Weights of a small mixture-of-experts language model, trained from scratch on English Wikipedia: a variant of Adam for the experts.
Below are experts of layer 3 (counted from 0) of a mixture-of-experts language model. Rows are named gate (a neuron's input weights, with its number), up (a neuron's input weights, with its number) and show model dimensions 0-191. Each number is 500 + 50 x the weight over its row's rms, rounded and kept within 0 to 999. Numbers have three digits each.
Before each expert's rows: "gets" lists some tokens that make up at least twice as much of what it gets as of all text. This comes from a sample of Wikipedia text that the model never trained on. Tokens count by the router's weight.

# expert 18
gets: "t", "en", "k", "in", "ov", "od"
gate3:504545497497434465445498499516516508397445453532463498492474563440517440645484427516547549551551469468582396518502392428541441582502531472437451409447493476467487536437416498582431474544458461436495506531470620427436451463472561509459493466463528556547522526545523531495428450453462573489444493508509535487512465504585500494511558414539598448499517431494450425500436491480553534550546447419462617555502580477434469409512496462476521421427492545544494545459484496531568478430589563433517474506503432484458493418494477485486414506447524497415517540502464469522449572539418625495
up3:515559481542458493454494500468497402474561424576452527559461499460593457591456544452399547587517426432470451523546433494577477466632507433423536412515522572494461556507500489534499502602397524521509521511442511502488482478474516497492464474513503509521554543419525510488364537506463624463428502458528479528507509572528462460553550410470582427543542512463476378527532431470571444538482512468489489486510579501410546418585445479432497396514556501570485546468455463597495509462514528493522476494537387584477524458513484490480489471506443435442472500582589473594475501540431497496
gate4:509479502525476546472484509536566458515460489415507541432476552476535526469529491557486523572416519512460371416505426474479547476519518450532374483566397578539512525483473558514486458486500525508587472430563425527548526541463509499513542541484498477424480504461489417488473540562608448474497555455551432532545564485476506612492416453529576460448505436496483610477447467522568504502526535463413548557606381477452445458328474594467504533553434476480514498470543526531460505547478559506467430445475637515471446491505406461420497517546517465599514522523529526486513531448424431463
up4:472558419514431427465522488324536425519554529529468595505532440527411495528534560411492464580491422521535381449453504584563587513540449514462507440497462438445390440525462505458407541491552490456506458540562515396489550429541525456563574513475461527488493554478504497403417530545419528508601498460490525437523548490441457495487516560525550533519527516430444481522450542538535480477547628388426481527552502565485458443530517431538455496494467407476449485513569499526543522495434507514465501479507581539537497602402497424528499436484479563486526552526564543531510521518527444477
gate5:563554511511556518473379490477541492507499503448564539499520572490509636522436525644461473529479478444471437578459555531549518500424557427521397570468432515493471511451627522460486539551547444521558523568510480498556563511529531508434515483461435492518516531478440443412509588512507562598555462480423465471555498545558457531501459545541515526465486431541487553477511438507463522557554561488514522472607405472492448601587493481464497527571526516505442534423500493557584495574417528443462501503593551544553591453574438578587537493526480540437521488454472439421567501521564502440
up5:571471430541521558493479480440513443574482456457607503485491509449448566465495488590419446425488470379492504512483565535417485525472447479535510611531472609513471550515511591501539585447555422457578581457479447490561471496472537600456580469543500409445485478507505464520523449519438498522475494504367502440561498585506494445482485508432431503518453495512454504561487470585499431542459571444514426472595496438487568526500482555534442484552432571392480583423491480535588487508464463464438580505391494521585533505475457492577502527581519518480493506508518439410455581435523482508
gate6:575536556589535518601512499592493412467439513573510471556463488539426546461533493542489440570419482470541550404436549435571494539523512450545466546450479435602592475388516480507546524592449455491488526473529405553516512557559546572523479555538456427432532466498555540539504522484537519481499496406553492514491395545579527465506481390542473519497470445528477507531572522571471583509474457530411452432555350496526450557457518491466515495531521664446531502509490538527598497588477509547503517456484542536477421428613448508535483574496472483486501518474459454489454528507435489522
up6:520470507475477409439407487488469670531611489510468468457508551429490494539510529552517505389554514511461539533527556565440410496446495498559543478514540481450343544551408475527529626420575540471477423443427429452569475492559472486522518441513510500525462468456503449444388483502469514522491561543509491480546507468505505449463450611495573590612463486499482465497465467503487500477578614510432493464436542490448528543470565608520492477476436436441536452606448519460475445569558466441427536406535514500447540537484470516548512499470547537471511463485425554464545475508534479521
gate7:502481497451476515419509541522544478414461458563520407474531502584536595524505483493527577516559450557441428587511525477565571499467541530429509549504530482497567487537429588500512558465452490571454470504426476474516571429565436432540531508350537532482471518482518482424499479595458480416508561556539487477525544404469544597542485515485529545490464590513529630507477559491455533472589539547536529531523549499513415528488492491354467431516452552546634454533526432558451499538486524405575483474547499471567458460500466531410503496422570447437517415449540495452489515440549443514
up7:511443508489413449431390485523554533478515468486512450509531571512459513538547497459453481486552471490492513433522465493512588446513490447378473468610581439429547469576400493584491504507500504570425520539532453525448648461528416468462498512454497417455466521477497500392492459509456486449578565526563458484472454506535482571465487432519468535426505523465538520586589499449448493508548423510548524479512566526480424508556505429407491445566551494644597544536416484535501496452452482408571433498513465493403487526521509488436553535553490524488473524502571461417508619462554445428

# expert 172
gets: "in", "ch", "on", "ac", "t", "it"
gate0:570578545461503500439442526544444528536519586486522529476471494537584464490433419468463521488458554545540503472524475437506530599482473588514538535570473511475451534518457389404508510536549598539534370457451425527418528523454513629519479535533524520599524450467520441551430486524483412541521423550539549535494492470544542457503461547482484496479438483479582460470420490584501493539496569579535529461473441512468430389382622483495469507565424523512510480428419505479619512562501560506484552526455565446488440406498473555462383533477530562542563440471508517477499426465483486490
up0:553553565483539395454500484421513579506524508482517549451558485532561424497371458508398471432515477643498525435454429543462508516472545512382514549574463475400508488519537406500577495557505541445499429454501457423520522496504541555442453506506468456585533526520507444558484461442437471499526435475410537534500516501644507418548508505457487461420426423545484509572431519492488457465579508567517551478561502555524546421535520454435495510528518563496582448482464532588486509590501544562466454514433449496473538447480398510579453554465543561540509490455546472590495445454573438500
gate1:454435517558477450517445488557449461467527550468526552505496457531411473552539490634509552482459580486494416528503469540572516589545530478451557430489474527474457528567463390493388458560479571532561569455495500558550562456534477507531496510430527438448543528579430540440468432549450519565521421521431507552474377569565554519523477495456461542451480598509444482485399587470428561462557403433512534489416530525570525588535435568486494558482449597486535537460506502512554523563427503495456473460563454523549520484540543559559564500490502423526487514554572530475563469450576404475
up1:510534409506505510551615522530594388603530528568419415509431471529547560503501531557546498429541488528494479569423431450533542580542530492489540464479518482578512511557507476530492539583514552445485511530582543502461495558478445568472505442450479512540426525489453435523519558486470422439538562519525492522463540492366497524578421475513533509594488503457516439399527390487513575523480534447456405405448470523473549447602520472516516441411446466469534399535489501541558595555421548475496405457574496421559504555538576531478589530398500483492473464529494483525463465488472479535
gate2:501542493503436452471477489488451483504517533532495532412516502538455580561496477462522507459443462436378556488438544489550585624456497449518560484513424538475500453473510454557405549493521546486503523465434518580530520584482458485515511436549533498522521475500531589470438419643496507560468443558555448430404489479431505479551560537398477439502449597488417476479568485539475578491461561458500399515452483576571505617515535541571584500488562584488479502622395545571558561589486571458435590508547505495505543479462489469540445461486436522476531467460513446493543525456481484579
up2:585528460469471488555491462481593407443470463476436476560572561489448528573542507583566465510492546566623451496597483471484452453521436553438425461479560533465467483476479520462560485583510434471473508569569554459463382468439531591546509592508407577451533535483546421565582571494482478453481463430443578543526491500485519463500440493529603534538490431449616555545497533479559559552488498453570574497501477519500460542507489493382438472482399442476520481432548489402514443465498461512498430504430520484551501529530542513426518551478542420512433442454422515542559511532491451430
gate3:503500468576502541527541536549528519502503629428426522489482462533497528505499442543449406599494347456487524644589553516474477389475474495402524487558534443470528486472557474578472541501505476478620500445489501562500576475443521436590453507499523519459483496456454529508491430493481480613612509460502485415556473512441553507525402450481523615529501496518572465525443516540573470569484568546550539550496483477542518509457552469561503503453575498546502536490540450431431431592519386520484521497524444420460515417481451506445512394474483499574500525460480457451494549408553530460
up3:554588520527483505459415548479403535409496483563467480506437495561515541524461459392471518487529544483492527465473526495470517586507646506453425567567503424544460418499490497551599463529471552499498479515573480488511515432535516504549429463410457483469578539538487413557451408593474601526429473530456543557480524519503525570551551494502528526469521550455462448547549577590428565501462473466556503554457493459347499477517437444503436581417602502542499430444535478492529455503566505525507483553536583544515528494502493455453430455544519437498508430422549490451536448542532518354
gate4:461528537499446413579578527439448531537505514561440550513586545486537552519467485521524633458476501392455538491419576593509519451490431484526512508464489505455592453494551363537469601487510528504508537466418504458520506527467535528524533456473518502570447507460539523507427510648424505513531597483487530528404597504427460591499465460443486589466534505475451440438551525557463513466374485419509512540508550549563497531562501490514591483439491529546573438501443535452514503545526532547399434442530529444507486460507545435540523508477509580524539391542425509467486565519461451588
up4:473520521463584518533506557603523465480488518512400466536506511448538429510436474522573557565522477443508448541494472469558415496528577491458532452535472462512421381547492524583433476580442519601501457571517505499458509458493503599535502639499489535419545483419540523535413547505514532463517470533455501491487433447580499492509434478525539544401546482500486432525465468473509515565509457414528450478481440440533499478513534598471436467566466657534367530472439476436439442467516527395479497559457497504549489479479591532551409477485537415532481510502631549492495456397463500482

# expert 77
gets: "in", "on", "or", "et", "d", "il"
gate0:436527523405445530443546528422464474382467519491571517491526589470372538496532519498489464482476462401481526538554477496493503528525504486534428477483523473519457515482522557429545557484442364579499538544420418542442560517486488464515488557467537509480445534520597559522477342534503450567473407513531516565535546546646483496431541509437494522581502436531493526482525577529567449513506543489539519578567540377387556518527501469535511487576469506520510556502581518436502479480509488517628573534435441386490506404452484590520529494556509547549520532501466468435480503476517508448
up0:456468479503513484497511431453520460487520483567521395511466543440529460533401540474608494483430525474551400478387501433498488482526488483567399547553462463494521429490569521505404499572545426410481477464583570536437402502440542468399485482494522549494513501551385473464468495451587474575403582533448423602432427472473541551476465498522537510419534496475506427412499468539447559549464502481527495530392485466608508500562495542431530545457579531538558514439494561533436581459476595550408497476526557469450522486469488484445451433435514484472510456457505585480529538541452472523
gate1:538524509492530544516512427516508518430483483533488485448484456621532538520468510487475465540523519491523484521510463506472442545535494529485501464511546442494523418618458508336443412454452612554461513492493491477483498512528426510491501500518469503481564563509526421490512521518507553462421569342552450467454486487507532392488442611443513520556479379458521524521542430525533470503519476430478508426477494537580557469515406431451533463447490533564563577597518481464451512482516544520510522477548517588496474471395437571542538489477456630493657433471451438558586498457614491486
up1:452469517523441555397519516447482490571414514453550611470525492487455495576460466497445405437500428569453508564476476426525502545540405536484545552493440536445491438545458504434437432451525536522479490494459550533439520508479586470498554531593465581403501561552542537590510454544468497563446499531525501509482498520426527484483488446490479479525520523442438542517571518485474484506505626429452460564363521502478506467531504521617494522531547549577490571601554531498527525478505585463554479482435490491541542551363501559534580521447359458434539442524440457510560490451560501387
gate2:513534580457447457564568532432462575474476470564489522455534447445498505525430504448471530533511590396465502470526611554454438476460491560502516483483513510448432463511534475533537510424512421505593469457416436432541511507552578465549483432508647504537438588409539476546544404525611443522453415526526502525501470523457535510398469506563490541529558521434530591491456542523524544475500546488521578506538525440550528479483518593540533569459479410497460449526499475548502536504506513492433509416562544517473411503470499449610497441585553582565494447417436468452498606412543464538
up2:581568512515468510567574480427505536544434523587559496465511526471518495585484484552521477515514564419493463541473569495444501483482529580505497449457530550444387515479607511472502643443535525607531418471426378413460440459487578481512543504482639487487547488486526495538627480534500484577501506499444580519528491537506537529472494473553498517513531557490515504447486540556509521541484591520527625529559422407473595526527532503516558536414511490476506466519511623575514633537556500584496469465511478526506479457480527500569432439516480456574504572508476490410493565500484417433
gate3:508505590495455560480530507533509503554420514472451488536465494501517460480468499439430492400587569546517473557492565547539408484513440597591540466518495499551562484484500536528554423426468458441523474505373574462496610512468513513558476546663526585526505511549549560524541507477447536472424437514532550505497460554528472458414552602481466469460492544512505502499441474565538423577493551576526457532479538523535460513430474521551424426450439502567441507470533477528473401553495409484559513505542551576456401486469452464592464476439505520445523395399530445534485444396430501523
up3:445505519480469480458505513381417504497481513481542432580429462420508453548489430494434514505538462578423551609492436506565522457512546524503455470484520504509497474558578484564485416415497544444444444455502429475462458503381490427469498453470411476449479563487487561558524426558479458534534419488425456490556537498488511578391593545476486532552465458485551498559421570486505509490499440431459503522459514420580405498503501498440462644588559468504468441487552503520451455385484489455466452542461459529442558501526431534434492483574526446446535483497654520451558556499547540459
gate4:531530548468492597508507556497481464505559589478428487542544414462506506536514543488534519529521477506427427474406500511526511432533434537419532571457435569481507474404535535554515450571505493434457532484473454502419501439539523454506477587477496592537478512488557418361547478487453532490519472460465468470675497409456541535508491468551466553513479533501558542496463608547522564513505445485588465487489454530538417448468529572610393405493456469534517516508615492447499406534540460408394504514463521511483599484478571549454505510595538482468484520461530570469510407576487542532
up4:425540521454594511490494471581522493515471468469517519548413493447564453460536536575462489509571496472616494473518475553557503381430443519426403521572448527533551580469525462561555510456494519446459460532495499536589584550425535578459529526551552507529546463591390482515547662424526597414550470500498457506435462507472473569514466493539489545413672523491453499450488512458559509563455479566452576543431522473451489510496497484450554477446510440575515542467517483516516466471475560557511449499503504582436554447529415553514531485469498454507480543466577464602420444461485496504

# expert 182
gets: " ", " is", " The", ".", "T", " to"
gate1:470544398503477512490465467454485469578464578487494479543449521535462556465557435541546514504418514412475404511476611570518553569444486509504586379499507430492476467511533496534385456459487489549496448530473459530588518475532506467503526457609510463532500471485565459635551387535483537498458438517541483378470440504473483415566415428469554535565542552484493464558542476500545501543483488379566599523541518550468532519502419476471503512416530414456597550505507523518514468489499434558487430455546497560611503405452498430520470469492459556529489465410450492475499586443490422485
up1:407540512455425540439481515512537557516492545496542411477477584499542491487537466507580531500432471522463443498422482580511505528443562505504504415462470480582540541484486542521442451466478446515496410542475458547514529526507500410557456481583528462510415375452540503649549431399495536495538524517558544386448437502421473466540352413456543568576496560503528461536510529494517565512465567441564542516547564608440527564438446519377521516449502441439509564537507460550456499494486518500485534417588474474631522445489484427544520469525416531460490512422466493519528525523496490509
gate2:490465427452498517499457537458503566468506458514415447423481478554470491462566413509523416490425466504519470452405527484493493603451523439539424462528447477484588546533510483500458480481448512489554414598487454474498472538504532545554487419544505480539569499549520528522460436645469386519514472446441511596506471504428596482476397469480538599568492538527417502535525494468550552506473616381455480520456470433485512528471506515535409411504548505412565590418513492481516421534459538558441449522523520542527462491592455481610567516525503496567550563592436507448544580508464483479
up2:457545489481469485399549571482576500428558520511454446472485469586500449464596490501517371548454466533487504575377506437542463630412508493495454454512472464524539557540586407548464510517412538475605474551581486464427440445500570444538496428497489468542549488527465578448508458625487394547587445517479522580486457502444567519457471504505543593547479519536447500529594458471579590497484531431495442509448455476541517526488439623524472484512534569410569546423567538448481463525483506539563428505533461545458522455570471557567470520487484463507471535530498530502548548487472510475
gate3:418560452423554535471395550398492466471562498490544518493472471541526518507461552573608487542531532512448519571499461495527495547549528508508567519470479534584539426562388493434484510513531544499487465556528436461537639432529573554535515589470471531453412466497655478481547499543482503458569522522623520374481489450572517492547552504482530495468476519497565521533532466488500420513479473450462433432463465448536526582447476521546534371497447544457519426575402555475537426518492464447538454454602452493406528521508479564472509506538518494486445437454520492634456466521514462546
up3:548525488521547404551598489535377523521445525478480439450582535488469494463512493436448568466524458517490454396562499611536438522469504534473512465561534498402518503558499472544549480397517428474487627426480544547519421489508422532502418438441524385476544557538478509511453549551514503569391498581525516602604510487426438480500535561405474545436593463492433511478569507533435495457579492526483507509481489575484448455421519503467464523453514428526471561540551478454428559522418497486419445559399551515557422474448526437495483419490520514458495509497446503480564476523511583514
gate4:451555458507453470470495618509412563423510501489571565554585482519546441529540574549484413538485492553501528481447516464471515532433439511492569547499484544465547369522511466465449579499470529491497489568456495512576463473508400484519478539471491458523516494535498452583382514566548521514541472501526578472482439367514477488415569515428584492426533550483569484534526508546531508473570531486441571341501506454461503546554517538466584492548451521549499561460380529455452505534505478555575425434529496571393516476486434495570499577469455514532586468530465511521559521474544481647
up4:538463565498583482576525437449565559535498532528465403480435517475568644387540551447516542473538535439442515469464509375447548494457534458607444513523527456453520584507461587441512488541455590524540533507508480489546430540479504497494497323516489423529492541531512488375557554454471503488437506496446484550506550515468507504552491524510567542439437500482437560500482496549511479415459484533515460526480471560603477461401447417467395433426462520420537528444507454587557513456492489546383435518379491518556458558564489551563490476530491443515508554525504491483526515504483510504
gate5:643551557553541562536560581496427500465502478526446467533561453486430511536428456623506610438583515458542497470483447503533547515573540511451498436476473494538483498469541474564496546492539496545521527447528551604503494472540446567459446534491513458519452571556497505537614414506484533459423510430482488541507500420560589534485486519501623513452370503521472538485475515587475578490365456583508464462404475498559502526485517462541480504533420565383573560530506563497475415479482631550541504474495456460529476505519467559481590446478566502471523480428574546483451524480482499447
up5:382472447432453573453459437508646487612491492485567546459440585546533505477525550447501443579523527498453476503542472424462583461443512561529496623619474548460558521471439557386474451503443560530531461469554404392463498571485460455518583504515428491545512485445558474515493570507421505541601487619476513533409421524421517447490491538527431482549592563445459478494547496446531372544523527503470500507530520499469476494461502448515582464479457448539525462431518510532511611529483578537481489495520462521423523471490507494540474535444433515478490518576473471531501534471485497588

# expert 48
gets: " the", "(s", " general", " of", " General", "!"
gate0:450513522456574534504508506411471528437525492567562566532456484515505461532488483531528438513480488524509540464450463505559446452528461520577557601474485585505479433545473409399524544545494555462517528419465399457526591526544482580502458439463495518383484475464547508479474498518571512520434458509432493598546573435511396554461606463492477523585504518612518529535550467599412535445446492564536536484518448540527491516440379510534513614489441429478564464579393499401482547496518556478496483542579539551510476570459557451528514458481444506434598517456456452423551532571517555494
up0:444447487534406479475496485564561471588551519520486509437553543511553506496489458437431517535559462452504495471528554544400470575546547453464499518559528407537463558480474561530525452441507448526494460485564546505438455499516525428507494528490477432569491530451546459414490549455532476464555541520498506478512361579477544448475478527514439500408477427485566419388466567397500513536509359429485400549604538444497542443528563536563575479502482542665490490483590514535458484488503394532500528530356501505514511496495466615452495531523553473521467556525545482484435449465437533458
gate1:496437509483535561435433480541442459546563560479502511491439427438569642453484574567590467467489521545447519523568565474549469497557441414488449481502550486454492460489505528470428524592479532538586476546477547568477513498560539548552454574563511562386559437467544453519506509489588532503512447541469567539483567379567416502489436463569460510480450512606401489443434487534467519498478533526541353461502512530502531471543506582488573458486490479473596554382541473481469453588543475484471487465500511488557436515478518557503529438485513430529462611580577440518535510479515420525
up1:430464524522467524492510536541493432469517652512467468564485458519530480534533545487516511530506384534493511591441566613561552485514530543517418584565575528507454442573529546546427471466438591470467517550497476519422551464493566553410466508540438489545520473449435562469526573511559503436519518537537480493493507464417516418434522570482537472570487499494563535498457496574527547562377448477467449542539506556557492515526497533477491573431557514523594329566486464565406488520448451534569470466503590423547491477423565497476569419479528523474478397484428432514498477520534557478
gate2:462541512424460480428540516478610448456521509457457469555480545540539471502420519403573461505467437547460488563497508527483379575514545570442523397523616498449482535561519545514532404504396558474484487504507543499352474523491478484500420518575442581475506547344509493494499496511502530494492465544472483522491526455524488513496480446489527485526495435509483550372555445523582516464487450505549433572453555570520523572524527587563557453447568540540446472414546402471393470453531552452535427491456509397496511587468481508520464468448484564428452596496418501498537540491500554463
up2:358564475463501520520558546467564528447553486488483495553528503548551485571451465452534506511458470485395532508485540524535405545487553529504502466478597545490410533596482429542504421446460553455485496531537512512444474611511536464533461487588420536481531532396479440548474593517490599496513454482429420501508452427550539576404495423432499477534522480498525523441504467475561498479493416465543435515509528594542431609507551652451590524462509519602519402402517502493414442519503565513558424563497459477462494532484501481529606414465463527436489561460485512533477499520514539531
gate3:632493473488389558452539490480482452558516533482486447499526537490509496465481356533522473509469488562460489607512527487541456513484454470512497574556408489473517547506480580391441498534522515574435444444423525513476450571514486529405552487515517550425504547436473521498482538552482470470533424520526538404538641576567542476507455549532516487508494556571528501587445468546537498523447536465447527535587495468473534387540517462418552536535566457491451446558540470423484542492646457510435528539437541499466559517519459492448521488438503497496521650467433452509498606524519563388
up3:507406490359575474483476521520530410468566490510527526526490416499429574534381550499483462406413511471536453416565475499545474434431414524504545494551442410561543567557457593476665533575464449503419509429477531566507474393532604622538449536440612491519502555517488447533469509526531486417497466508526528524511596494515573426518537528537549509482479531495481462528502474471475531493586556558540489545551504556557564560499533397555451500499559521483451509475498543510581489547467484456497500450511521454564514467507498510434525501576510521505500505490400477477429496459425434547
gate4:360403481459511579434512548481508568588481454492549506436536583605618501366444515524512584474499485469521501429529576470507544524419457474549480518468587480580519539524402525443513431528506503558488511477421548392495571463512564495611533541423493625484495532517502463531527502507505501576408479530470529420485497450393501521561551479510536561475551519555428464438478496498490519520443508472559568443438491498507455610446494535525498430430518504463536492560568508569497530594443442452431498498461515537479565499544568520418420470499521548485432439517454526502474543445446493476
up4:458478552453445489550529413473522508506535485472586512511391448473528458435452482588539557539456408573486497379482527469529476456487567550664541613510588575548506482529451565476473468468490559495566493555533440407493427511590442557490499572469392600540439595491512485452540480492562485514431486526517462474486490454449537402500597468443517635449492487517443508483459476471496482481438594487494541540548615538487434604480532557420471482493494409563578499522527498520525561511425466471474523423480490455563487509527561455536485496450498491487548479495520511552587468544481501482

# expert 54
gets: "M", " H", " R", "N", "G", " T"
gate4:496465533525460495485562409459560472459398425575401463476534512648627434458540455478475461458531447553414527460552541527507489465492595446524502536477524523576592512508469558491542534445523508524560477464460560542492471476449472508466549461502534516516442497484576497490541531505590503549460515558470540503484485518519574525467544391460527457440497520525525517433517595576488526474516383523509454577501552438443600535536500470483505497478454420452499434489475597511517541500462533457477512544363470439412518556454570510556374527375611488449497510531548410591518513531545499497
up4:477438549532471571445456485549479526545532541517502525473511531456555553418426577570472551543483502514422511441530445451430499585535605455443479518602585400426486524545440377541525434471454489516508583514548516479442545580548488508503546524532525435493395489489551487562514642452462498511555443578614490511472485532463531416533450529509490517337491563476476452440456446475482494547500452472363502525563492463493567550567516494502439495422482475473551432508580457497567478521449482499449571478536507490478485570536533392489485490418495517481488540619539550542509486537520452534
gate5:440560489555484399475457508448562485504446492475502486371502461460573497554510456464557488560526519520470533488610446459490477524563513458466492531514445489590621466456453444526495532596580506564457483475545464490527539421457417488518456529483526473553487532522514482502463582539466442528420478421585533498412430466436511512502441502540463467384484397461495558476527462557442468526522432531398514540446398519534482466439567543568479528472407501432444539449538464552513456531425613590479483490513548449471513536590519531469493541423421442478594466474614492453466539401515540450
up5:529557498454466465501532506452535502518394379603474504500514467445482429482487554452549365608499456442520532404499471497481448507521424467463478557508465488557531498431414447485558536554462503495517486450489460518501547539542439459492572398481454547524532525458459513487432582478552386509474544462437519409468505524544483529475551536414437441425498576471498562533383499486445526385472453516520529503467528559575540499537489460475463498473467499487428454563636554574435402412496454498460527537509467428437482436574456488439359464560480474509437445493526539585463490490524527501
gate6:594501486560498541572499446574437565612455477524527514530449504502494596590504465498546494472480463510379516496469605547526551582560510608580458501505428466486503505471476408496490439413463518457523482563492512488468540492424464531442571465475494502438553566520475450552607478426501505489476492490443462495492441457545436417458497495422500459542458430527536559581588452507417549579448511504524504535446431484563493441486496551596525504500534500524451490414557569577497540513490430428504431513439466503474581515377530493485445580476396473592441497497589454459468432499481599476
up6:413552504414475457476531479454454572461533548450530461484497501498556408532412443508540469461414470499562549464463532530457483503461525523481440485485435408453489494478504417424469565523437498533483443486482486503524508465445512525433437373453489518498487515488494499460551489479574450509472389472458578529484453473459407484513501518446561568544596491591405350546560551591538595505491599486491620555396502457498488431433537511466545537534469485469448478455454435514604543440518516522450529480493512561419524526502524520461465556451406467551488622476513482468510529542449618571
gate7:540485499481437551536584580463556540491556461585555426491447444510543583627445508587423493531435479487401466493477471515502571551534486586485500493497509495483495499525504507432538480429472505472458571486512545480418409449549497553463504524536472494520529556500544593564497516496588443500498576525449532466472529440447566500457472553471548551494341554438467494487531519527438519481481466568410493540440492487552543540530420479535515489603543390481470571504545537531560514467437460459555413584508507459569532503412523567525557447568525584486556461462609527632531523476514493386
up7:492458434552515634484537509500528428549553495520488475500493492502532582581485437492561499491437531519436387467505473558454525543528473542615484488526491464499479541511497566469505513455474504529411489439564531481429488470480498543554492489558518522501475528483446572504462527365567397502490570617516605466553518476513563440467418489466599531460511520505450472491541466579478540487472484501468589551440458489534558358564513484577506442570561506434553492507505477567489570614433484390456429608454448443530515404498522539479488517456446515524530533412563508633522543562465504482
gate8:484533529488523476411441514479477550454491490541512508554436465488461501502471485516505534518556512472406380493548465462563509474566428480463536539477428470415650464525523438535526498523547560551429604535511506520432496486572418499449515518504465547477443510509386413462431522520521531465532472486619390424456504403568494531463468460594492474434503474502571595506486498453437458485574494501517525497554516499527547569419537526472527477562486370571576594550475513408513499504503481482439601481535566501573532525591573456509526545517571563506535450444529477539473448418598420531
up8:560557487339536518437541584512392469425551492507513493489577548546492548487381539488462484493477526486531535549500476501465505510491410551528510515463552538441555433498552488441500511596460482533487520616487588494467499451473591493455473543477510551562492451613482488616558499573525452492589488494380505548510504526531487483470481566549430462472403501470473357500444457508489562466453511475532515396467492427476578452532477560563420527431507519446503531539535506415472357496536510557536458474552531503492450406453536512488442505546494600520496510462533471454478476387520424497